Below are experts of layer 8 (counted from 0) of a mixture-of-experts language model. Rows are named down (a neuron's output weights, with its number) and show model dimensions 0-223. Each number is 50 + 12 x the weight over its row's rms, rounded and kept within 0 to 99.
Before each expert's rows: "raises" lists some tokens whose logits its average output raises strongly, later layers aside. This comes from a sample of Wikipedia text that the model never trained on.

# expert 13
raises: "ia", "i", "k", "z", "o", "j"
down0:27 54 56 43 49 46 42 44 72 31 55 68 56 51 55 63 54 62 58 51 57 40 40 40 39 49 50 28 57 53 50 37 54 53 40 22 30 77 56 43 46 63 42 56 61 70 60 34 43 59 36 41 54 73 39 64 25 63 45 57 39 50 53 42 47 49 55 40 49 65 50 55 47 58 67 41 56 29 34 46 31 39 33 47 66 67 35 67 39 60 59 48 57 36 49 31 40 49 53 33 35 33 50 43 50 53 37 40 51 68 57 70 67 54 63 60 50 31 46 55 42 38 32 53 44 50 73 45 48 61 68 48 67 62 28 59 55 45 69 59 60 64 49 49 53 68 57 66 48 32 41 75 70 55 75 33 47 49 60 55 75 80 41 53 53 31 45 40 53 49 44 44 59 51 60 37 50 64 39 71 56 53 60 61 36 37 72 61 52 43 78 37 44 49 48 46 44 59 35 47 46 33 57 43 37 78 41 59 52 37 36 42 51 33 48 44 40 38 51 45 51 29 63 63
down1:25 47 47 44 29 76 47 53 50 40 63 51 35 30 66 55 56 66 41 44 60 63 44 67 38 52 55 61 57 56 37 41 60 40 30 73 35 55 49 29 52 53 44 44 43 53 76 39 62 26 45 34 49 55 41 54 55 56 43 46 47 47 32 47 60 42 20 51 45 45 73 59 71 50 56 37 38 33 66 59 63 55 21 53 77 51 55 46 48 40 52 54 74 38 50 46 63 59 53 34 40 48 68 48 46 48 32 51 41 53 47 45 53 39 54 46 49 44 57 26 43 66 49 38 40 48 37 76 34 19 47 51 63 53 48 48 40 61 68 58 33 26 51 69 36 59 49 60 63 38 50 66 48 40 32 50 57 55 51 61 33 60 57 53 79 73 39 53 56 43 61 66 64 48 56 31 48 40 48 40 42 44 54 52 61 60 45 52 68 49 46 43 50 52 58 35 52 47 78 46 33 64 55 37 64 73 68 34 41 49 37 57 44 31 50 74 50 62 60 59 42 55 37 64
down2:44 54 64 60 41 38 57 49 32 49 27 60 41 50 32 46 65 69 43 35 40 33 58 44 56 55 50 55 21 42 29 49 71 44 64 34 52 22 46 65 38 57 60 55 55 54 54 45 43 61 57 49 64 58 57 62 56 62 67 39 44 53 40 38 52 50 68 43 52 61 55 49 64 48 71 58 54 43 62 41 51 27 62 44 43 51 46 48 73 50 31 42 33 73 50 42 39 62 43 52 68 54 32 55 45 54 35 45 46 48 46 52 31 49 51 73 49 64 67 64 45 60 56 36 51 48 51 61 33 59 78 56 44 57 70 31 30 50 72 44 64 70 65 52 41 54 51 66 57 26 49 58 53 75 48 46 60 27 62 38 40 51 43 55 42 41 49 52 47 49 31 54 57 39 50 59 50 38 60 26 35 45 47 40 49 61 65 42 36 42 30 37 45 44 58 45 69 48 44 54 61 38 43 26 51 78 47 32 77 36 59 36 34 62 61 44 44 62 79 38 36 32 51 35

# expert 5
raises: "or", "o", "r", "at", "ac", "on"
down0:61 45 80 34 58 63 45 46 45 67 52 59 42 66 48 47 58 58 64 61 35 48 44 39 58 63 50 64 61 33 65 55 65 50 42 24 51 50 65 41 33 51 45 41 42 59 40 47 19 31 46 44 53 31 39 49 67 65 54 52 46 61 40 59 60 75 48 38 64 36 68 45 37 43 70 44 55 43 53 38 45 52 43 27 68 56 35 52 53 42 25 50 26 61 53 64 58 46 40 58 56 48 49 39 36 63 45 67 60 58 51 48 17 70 44 45 58 58 59 53 58 32 53 38 56 54 37 38 51 48 56 26 54 67 86 58 66 52 48 36 61 27 31 60 51 52 34 47 49 53 48 58 55 57 49 50 76 67 58 60 36 37 43 53 45 59 52 55 54 54 38 48 68 63 37 64 44 47 19 29 54 37 56 48 44 54 56 51 52 38 62 43 57 65 48 60 40 32 44 41 66 60 70 49 67 58 46 31 26 60 46 36 52 60 68 53 49 52 63 58 25 42 36 36
down1:31 43 62 46 46 60 63 52 48 24 59 60 51 48 54 47 51 62 64 67 76 57 52 48 47 43 52 53 43 48 54 51 64 53 55 24 76 56 56 39 55 58 49 69 45 53 46 32 52 38 69 47 51 59 60 31 58 62 51 70 46 54 55 34 35 41 46 36 39 57 39 51 48 45 44 47 67 59 36 62 31 66 50 61 61 36 27 46 44 38 47 60 35 27 39 52 46 38 50 33 62 67 52 63 55 60 63 49 43 43 50 51 03 56 49 40 47 52 45 32 48 36 36 40 55 39 51 40 39 57 46 62 55 56 47 82 61 40 50 53 55 46 56 58 43 50 46 60 46 60 44 60 52 65 64 28 41 64 54 32 64 46 45 52 58 44 36 58 50 52 51 58 56 47 52 38 70 81 40 46 70 49 67 27 23 57 86 59 42 39 48 44 41 52 45 87 44 59 55 42 66 57 65 57 36 53 60 52 35 40 27 39 64 58 30 34 47 49 61 35 33 50 43 69
down2:59 45 46 49 40 32 47 18 50 39 68 65 50 46 56 60 53 58 61 62 32 56 51 39 59 62 58 48 48 59 53 36 39 34 60 62 34 81 39 51 48 63 59 40 66 22 32 49 62 60 38 47 52 48 52 51 46 48 51 68 65 44 42 51 58 51 31 51 63 29 48 42 59 35 44 49 30 59 36 49 49 67 28 62 57 63 59 54 30 39 67 44 38 57 64 40 39 40 61 53 56 56 82 31 36 58 64 53 59 44 40 23 59 56 54 45 47 21 41 78 68 38 49 62 53 46 65 49 81 69 52 40 38 61 43 45 77 48 42 58 52 54 64 32 35 49 39 44 46 51 51 58 54 55 35 51 54 49 54 51 37 32 66 46 48 51 50 43 40 26 47 54 47 47 38 56 43 55 72 45 24 42 34 59 63 60 57 44 55 54 51 61 57 55 44 71 60 63 45 55 32 45 24 67 33 34 28 51 69 54 49 30 54 49 34 40 72 49 60 52 47 41 61 59

# expert 1
raises: ",", " 6", " (", " 18", " 19", " of"
down0:44 37 45 58 42 08 33 44 79 45 47 68 55 50 64 46 49 60 45 38 58 44 74 48 79 35 38 70 28 39 59 32 41 64 34 52 49 63 52 44 71 43 46 47 38 48 52 53 43 49 52 45 42 55 25 39 43 61 47 50 59 27 53 34 25 51 53 51 50 70 49 53 69 56 35 31 40 54 62 57 63 60 55 32 51 68 34 64 53 48 48 56 67 26 47 61 55 50 60 53 43 34 44 41 42 59 51 38 51 75 38 22 68 57 57 51 50 44 38 71 49 48 60 64 56 51 44 50 69 55 61 37 57 62 66 44 38 55 43 73 69 38 47 46 62 58 47 60 76 57 47 47 41 59 35 57 50 57 61 59 51 31 50 37 49 42 34 57 56 54 70 56 51 58 62 37 47 37 62 29 54 59 30 46 48 59 39 44 33 57 44 65 49 66 50 13 38 47 40 46 58 43 64 49 47 58 39 37 56 33 61 35 34 44 61 56 40 60 37 38 65 59 60 36
down1:59 40 58 53 48 44 27 32 47 69 50 54 42 44 65 40 36 71 48 58 52 60 48 29 52 62 53 52 36 56 46 36 39 63 53 38 34 27 37 63 78 68 56 60 53 58 65 53 45 39 39 49 53 28 50 65 70 52 45 59 47 56 44 36 45 50 34 63 56 57 45 48 51 48 55 40 26 63 37 45 31 56 60 35 57 62 34 62 26 53 39 69 54 61 47 56 50 33 45 37 65 60 19 52 65 59 54 39 65 62 47 23 70 66 49 51 45 36 16 48 55 38 59 41 64 34 74 57 40 52 58 59 43 63 51 40 68 53 65 27 60 48 26 65 46 35 57 54 47 48 63 61 36 47 27 46 39 49 45 23 47 30 61 57 60 55 64 60 63 42 49 67 64 41 32 53 60 51 45 58 56 45 43 75 55 64 41 62 44 55 51 32 32 57 78 61 48 51 52 35 41 45 50 51 51 36 48 55 79 46 51 43 68 65 61 66 41 45 50 50 47 38 50 44
down2:50 61 34 44 47 52 62 28 75 74 44 67 61 36 54 58 55 79 53 52 61 45 48 69 50 61 37 56 59 52 56 68 68 26 56 33 48 38 31 34 56 53 38 57 72 55 53 58 40 50 53 50 48 54 62 61 34 38 66 65 72 30 36 35 65 57 41 49 36 48 41 42 52 46 54 46 64 40 45 47 56 61 73 70 54 39 41 59 65 46 54 34 59 75 22 58 36 57 46 51 56 59 57 45 30 66 44 65 64 35 53 56 38 45 38 28 60 44 32 44 57 50 52 44 42 47 52 39 39 79 20 70 61 69 49 43 57 62 31 44 75 55 40 59 53 48 49 65 55 39 50 62 50 61 51 42 60 54 31 53 49 77 46 61 48 36 53 49 51 36 44 42 50 21 50 81 41 47 63 37 51 40 28 58 40 47 25 48 35 49 33 40 48 60 46 42 56 33 62 44 45 46 67 48 42 48 64 48 44 50 46 60 50 46 53 46 36 38 59 35 50 54 27 44

# expert 15
raises: "eball", "restling", " color"
down0:70 30 54 71 61 49 60 32 40 34 36 78 50 59 50 35 47 32 27 54 45 39 50 52 53 59 39 43 57 39 44 56 29 32 34 39 51 51 63 41 28 69 47 57 37 52 68 48 31 44 66 58 45 37 51 56 59 52 35 47 69 72 71 54 57 49 62 53 36 45 65 36 45 69 25 46 60 56 46 42 52 53 44 39 47 61 40 72 45 51 47 42 61 47 45 47 48 59 66 49 43 41 57 58 57 27 59 27 65 50 64 54 71 36 54 63 61 68 47 54 52 45 49 58 53 37 70 65 49 51 64 55 56 58 59 44 55 63 56 44 48 48 42 34 36 67 32 33 55 52 48 30 67 54 69 32 49 73 39 23 43 58 52 30 46 47 29 56 35 54 56 54 56 33 41 65 49 49 35 49 33 30 63 48 39 25 57 49 40 27 50 56 52 35 57 46 47 77 65 52 59 54 52 34 62 54 72 67 66 48 24 49 31 56 60 58 64 41 49 62 34 65 48 45
down1:64 59 55 40 43 26 62 53 70 61 47 66 44 56 48 70 79 44 41 67 37 45 45 42 27 39 61 50 55 49 43 40 36 53 26 40 52 41 44 48 54 46 52 45 54 53 48 53 48 74 48 43 57 42 31 57 52 39 41 42 66 50 57 49 68 61 68 38 49 61 53 46 47 40 50 41 57 56 40 24 41 48 69 63 46 61 44 59 39 74 38 55 70 42 36 61 73 63 53 55 36 66 43 40 43 76 48 51 58 62 43 51 45 51 46 44 66 49 50 47 70 51 51 61 33 61 63 53 41 45 41 65 46 53 40 49 53 29 23 47 46 52 19 54 29 49 50 46 57 45 56 49 65 56 22 70 60 30 67 35 50 33 40 65 65 41 67 54 70 46 49 52 30 52 43 67 42 33 56 51 67 55 62 51 51 80 46 53 23 54 49 58 54 54 31 26 31 65 46 59 45 39 90 27 33 54 39 52 58 47 44 53 69 41 50 52 54 53 54 47 46 45 48 65
down2:43 61 43 55 57 28 54 56 47 29 69 49 44 28 57 60 16 61 62 52 59 46 53 44 49 37 62 39 43 53 46 27 25 41 40 40 43 54 62 53 52 53 52 51 47 46 53 51 39 69 51 30 82 68 68 50 32 49 47 46 70 60 60 47 46 44 56 58 49 56 43 45 38 66 57 69 36 51 45 52 24 43 38 31 32 49 37 29 29 69 50 52 60 51 24 61 61 54 44 51 47 66 52 56 50 53 55 50 51 53 65 74 62 30 36 38 46 56 44 30 46 82 34 46 33 73 42 46 60 56 46 43 35 51 53 55 37 59 50 31 49 37 52 49 59 37 45 75 33 40 35 64 47 77 47 62 48 37 57 58 57 42 49 59 59 34 32 41 51 48 51 58 48 43 66 49 92 63 43 49 55 44 45 59 54 49 50 62 53 38 48 51 57 73 66 47 53 46 53 80 56 58 67 52 40 37 42 41 54 40 54 51 31 62 73 62 42 60 68 41 44 58 62 58

# expert 14
raises: ",", ".", " (", " of", "-", " m"
down0:51 24 45 34 66 33 75 53 41 46 42 33 54 57 44 21 48 41 58 46 40 61 44 55 27 30 43 38 64 56 52 56 47 50 62 56 45 59 63 55 49 56 31 65 51 37 60 57 62 47 51 71 44 57 63 73 41 36 55 44 42 61 54 61 56 55 74 54 58 31 69 46 51 40 45 55 60 40 56 54 65 71 60 40 41 37 47 44 63 42 64 47 51 49 24 57 45 48 73 37 57 43 45 42 47 48 41 54 42 65 59 50 59 54 42 58 43 58 69 54 39 34 39 30 60 47 49 61 60 50 51 30 64 29 42 54 64 58 40 57 40 52 44 47 48 37 33 43 67 32 60 56 66 75 62 44 39 53 80 51 63 51 48 72 56 29 19 53 63 55 46 44 49 70 55 65 48 42 54 58 51 33 36 57 47 34 39 52 65 34 40 53 36 34 39 37 61 35 53 43 63 48 46 62 60 41 10 62 51 33 53 73 36 34 66 62 44 56 60 53 43 68 30 66
down1:57 59 29 67 50 38 58 48 49 54 65 43 44 60 46 52 36 56 42 69 42 42 50 55 42 49 67 44 48 33 50 65 56 45 48 34 46 37 51 44 42 46 36 49 64 63 29 52 52 79 67 35 69 31 55 56 59 40 24 59 48 44 53 57 39 58 49 50 58 45 59 51 33 50 65 33 65 44 58 45 12 33 47 51 56 71 52 27 60 47 54 52 51 53 40 34 33 30 68 37 56 40 53 43 47 70 37 46 60 43 44 61 51 39 72 38 52 45 49 41 34 31 33 54 51 51 55 56 48 45 60 78 66 45 79 57 56 33 48 57 64 41 62 48 60 52 35 52 73 56 43 43 56 67 58 71 65 37 52 34 32 49 66 55 37 49 44 67 50 59 51 52 51 48 43 69 61 48 47 24 44 50 47 49 41 47 61 51 48 39 58 62 38 56 39 40 50 29 44 45 78 40 66 69 20 40 64 46 79 81 40 70 24 44 43 54 48 57 55 55 40 52 52 58
down2:41 61 66 33 65 45 40 58 50 59 69 68 65 53 40 39 56 55 31 44 59 46 45 60 49 61 47 62 67 60 75 65 44 59 56 45 58 41 42 45 60 54 40 46 39 66 21 51 53 42 48 50 52 45 32 27 31 51 49 64 63 43 43 54 51 34 41 40 35 67 43 67 65 37 68 58 41 35 67 46 58 45 63 57 43 72 53 54 52 60 60 46 49 32 54 40 42 66 37 60 49 48 60 45 61 72 62 44 36 39 30 51 50 47 49 45 32 69 34 45 45 57 73 75 32 78 61 65 43 60 44 44 54 60 48 33 35 54 37 30 62 34 45 62 52 47 52 48 45 38 42 45 38 28 63 48 50 55 50 36 56 40 34 18 62 40 60 49 52 61 51 58 34 55 68 42 52 71 67 38 41 60 30 48 57 50 66 65 52 51 48 50 56 54 54 61 58 52 35 57 32 37 41 39 84 24 53 21 55 43 58 37 58 55 38 42 53 51 22 46 51 31 58 60

# expert 8
raises: "et", "in", "ign", "are"
down0:30 42 41 15 68 50 54 44 52 54 42 56 59 54 46 45 55 34 80 68 62 56 47 40 41 45 50 26 62 28 57 43 55 34 54 68 59 32 52 43 54 66 38 53 43 45 24 70 60 65 64 43 70 38 69 51 52 70 27 59 69 68 51 34 61 71 39 61 57 56 43 48 56 33 43 59 51 44 56 50 37 30 51 50 43 56 59 60 60 64 49 13 55 55 47 56 56 65 55 17 38 53 46 46 57 53 50 46 47 53 49 49 51 36 26 26 39 54 49 63 56 45 52 49 24 28 59 63 58 59 58 37 40 47 60 33 45 43 39 28 73 32 54 52 41 62 65 55 46 39 36 42 64 58 39 59 39 50 74 53 68 56 56 45 45 41 67 48 40 30 50 54 37 55 46 58 49 48 59 46 66 61 68 61 73 48 55 57 58 43 46 53 46 68 36 39 40 48 38 67 61 47 38 65 43 52 53 47 60 44 32 53 68 68 61 62 46 41 47 56 28 45 60 40
down1:39 59 45 36 62 36 39 53 52 45 46 45 46 60 54 67 35 56 71 49 51 49 83 52 44 52 59 34 40 50 52 65 61 79 75 19 40 15 37 31 44 39 77 60 46 60 40 34 54 57 69 51 42 36 61 40 51 42 58 58 50 54 54 39 41 47 39 43 56 57 50 70 63 57 32 49 44 33 65 62 39 38 57 53 72 51 87 45 63 59 43 60 58 47 26 81 51 51 48 69 29 53 51 68 27 57 41 41 43 52 53 57 58 26 39 42 60 43 67 51 57 46 37 36 51 49 68 62 65 37 48 42 28 40 65 54 55 26 48 50 53 38 59 48 27 63 46 46 65 41 46 21 66 61 54 59 59 44 37 47 55 45 58 59 46 43 76 38 42 57 59 55 57 53 47 40 47 38 56 43 44 46 75 49 60 55 48 38 58 43 56 68 36 36 49 52 50 49 51 62 56 48 41 52 55 51 38 44 41 55 43 46 58 50 59 64 46 48 41 51 55 67 18 55
down2:36 58 56 24 58 64 65 34 35 47 37 42 55 59 61 39 41 54 39 59 35 37 56 49 57 19 44 50 63 50 50 50 32 60 42 47 63 45 58 68 68 55 35 44 56 34 35 61 34 38 39 66 51 66 42 59 47 70 37 68 55 60 49 49 67 61 22 57 41 33 59 55 37 32 54 74 63 29 32 16 52 45 41 49 27 30 54 49 56 48 42 60 54 52 56 41 45 60 58 47 47 50 35 51 38 54 61 59 83 59 48 46 60 43 56 40 47 47 51 37 33 51 42 36 51 36 41 49 46 70 50 36 48 56 56 58 47 56 44 62 44 64 74 61 69 58 44 57 59 49 38 44 49 48 65 48 75 73 64 49 44 46 59 40 34 58 31 49 51 61 54 39 61 42 52 55 72 43 56 47 46 65 18 42 55 40 54 47 45 54 67 31 51 38 51 45 60 47 42 31 63 61 65 64 68 46 47 33 51 41 33 53 64 67 75 68 51 42 44 45 76 59 29 43

# expert 20
raises: "i", "al", "us", "s", " R"
down0:54 55 41 52 61 41 71 52 31 49 57 69 74 29 33 47 63 42 54 43 40 45 63 50 51 53 49 44 61 53 56 62 57 58 67 47 50 64 44 57 42 36 68 34 57 45 52 53 33 51 44 53 53 52 76 58 33 53 56 54 32 41 62 31 30 75 69 39 54 49 47 67 56 36 60 49 63 50 60 55 51 39 25 49 73 47 70 44 45 73 45 50 65 51 43 42 55 48 31 58 32 67 45 32 45 54 59 33 55 36 44 46 61 58 34 59 38 34 62 26 55 40 72 37 60 52 51 59 33 46 47 44 42 49 50 35 44 42 56 48 52 23 27 56 55 45 50 38 45 44 46 59 40 48 43 54 26 59 18 68 60 27 45 47 47 52 29 61 70 40 45 47 38 50 53 58 71 52 34 34 59 69 80 61 56 52 49 82 40 57 68 49 67 57 32 67 35 59 42 43 41 40 38 51 47 36 53 43 54 62 56 61 56 25 47 72 66 62 38 56 59 53 47 40
down1:57 57 60 54 37 46 42 53 43 27 66 53 65 46 57 54 39 53 55 44 79 48 48 33 54 43 48 45 39 56 53 65 53 39 38 59 38 36 44 61 56 43 74 42 54 51 57 52 71 41 56 30 51 62 36 39 51 53 38 52 32 88 45 30 55 56 40 65 74 55 30 53 32 65 39 36 56 40 41 36 34 47 39 58 48 59 51 41 56 64 44 43 57 49 75 47 75 52 21 38 36 63 35 42 33 50 45 76 56 58 71 62 42 26 48 49 59 48 62 68 68 22 57 31 65 45 53 51 58 46 52 61 49 42 45 63 68 53 64 44 48 62 48 42 50 40 57 32 39 53 36 59 68 58 46 44 40 35 13 52 57 63 62 32 49 54 54 37 45 43 62 83 62 43 51 59 30 50 57 43 59 36 68 47 45 63 60 42 57 63 61 41 47 59 55 72 60 42 49 53 51 42 61 52 43 38 51 49 37 40 35 65 50 50 70 52 69 64 51 44 39 27 46 57
down2:40 37 51 50 60 35 39 53 49 48 33 52 40 57 51 18 45 45 40 58 24 55 60 55 63 58 33 52 60 49 56 76 46 62 36 45 67 56 58 45 63 21 46 51 32 52 42 26 52 47 63 22 67 36 54 48 74 58 44 46 36 57 51 35 41 63 43 47 31 56 53 43 59 50 73 47 44 62 53 69 51 67 52 55 45 33 30 54 56 52 29 57 48 37 52 58 52 77 42 85 68 40 45 56 57 34 55 64 55 41 38 61 37 70 28 42 40 65 42 43 57 42 31 51 51 50 56 63 63 44 43 59 37 50 69 50 39 56 31 62 41 40 61 44 59 54 34 56 27 60 37 49 39 40 71 46 34 32 74 51 55 48 45 53 51 60 48 73 62 56 57 66 46 45 51 56 35 41 42 67 65 42 59 55 50 64 39 43 50 52 52 43 37 59 53 57 71 68 41 46 56 29 73 45 46 58 59 63 57 47 61 57 49 40 47 46 71 21 69 28 48 64 55 53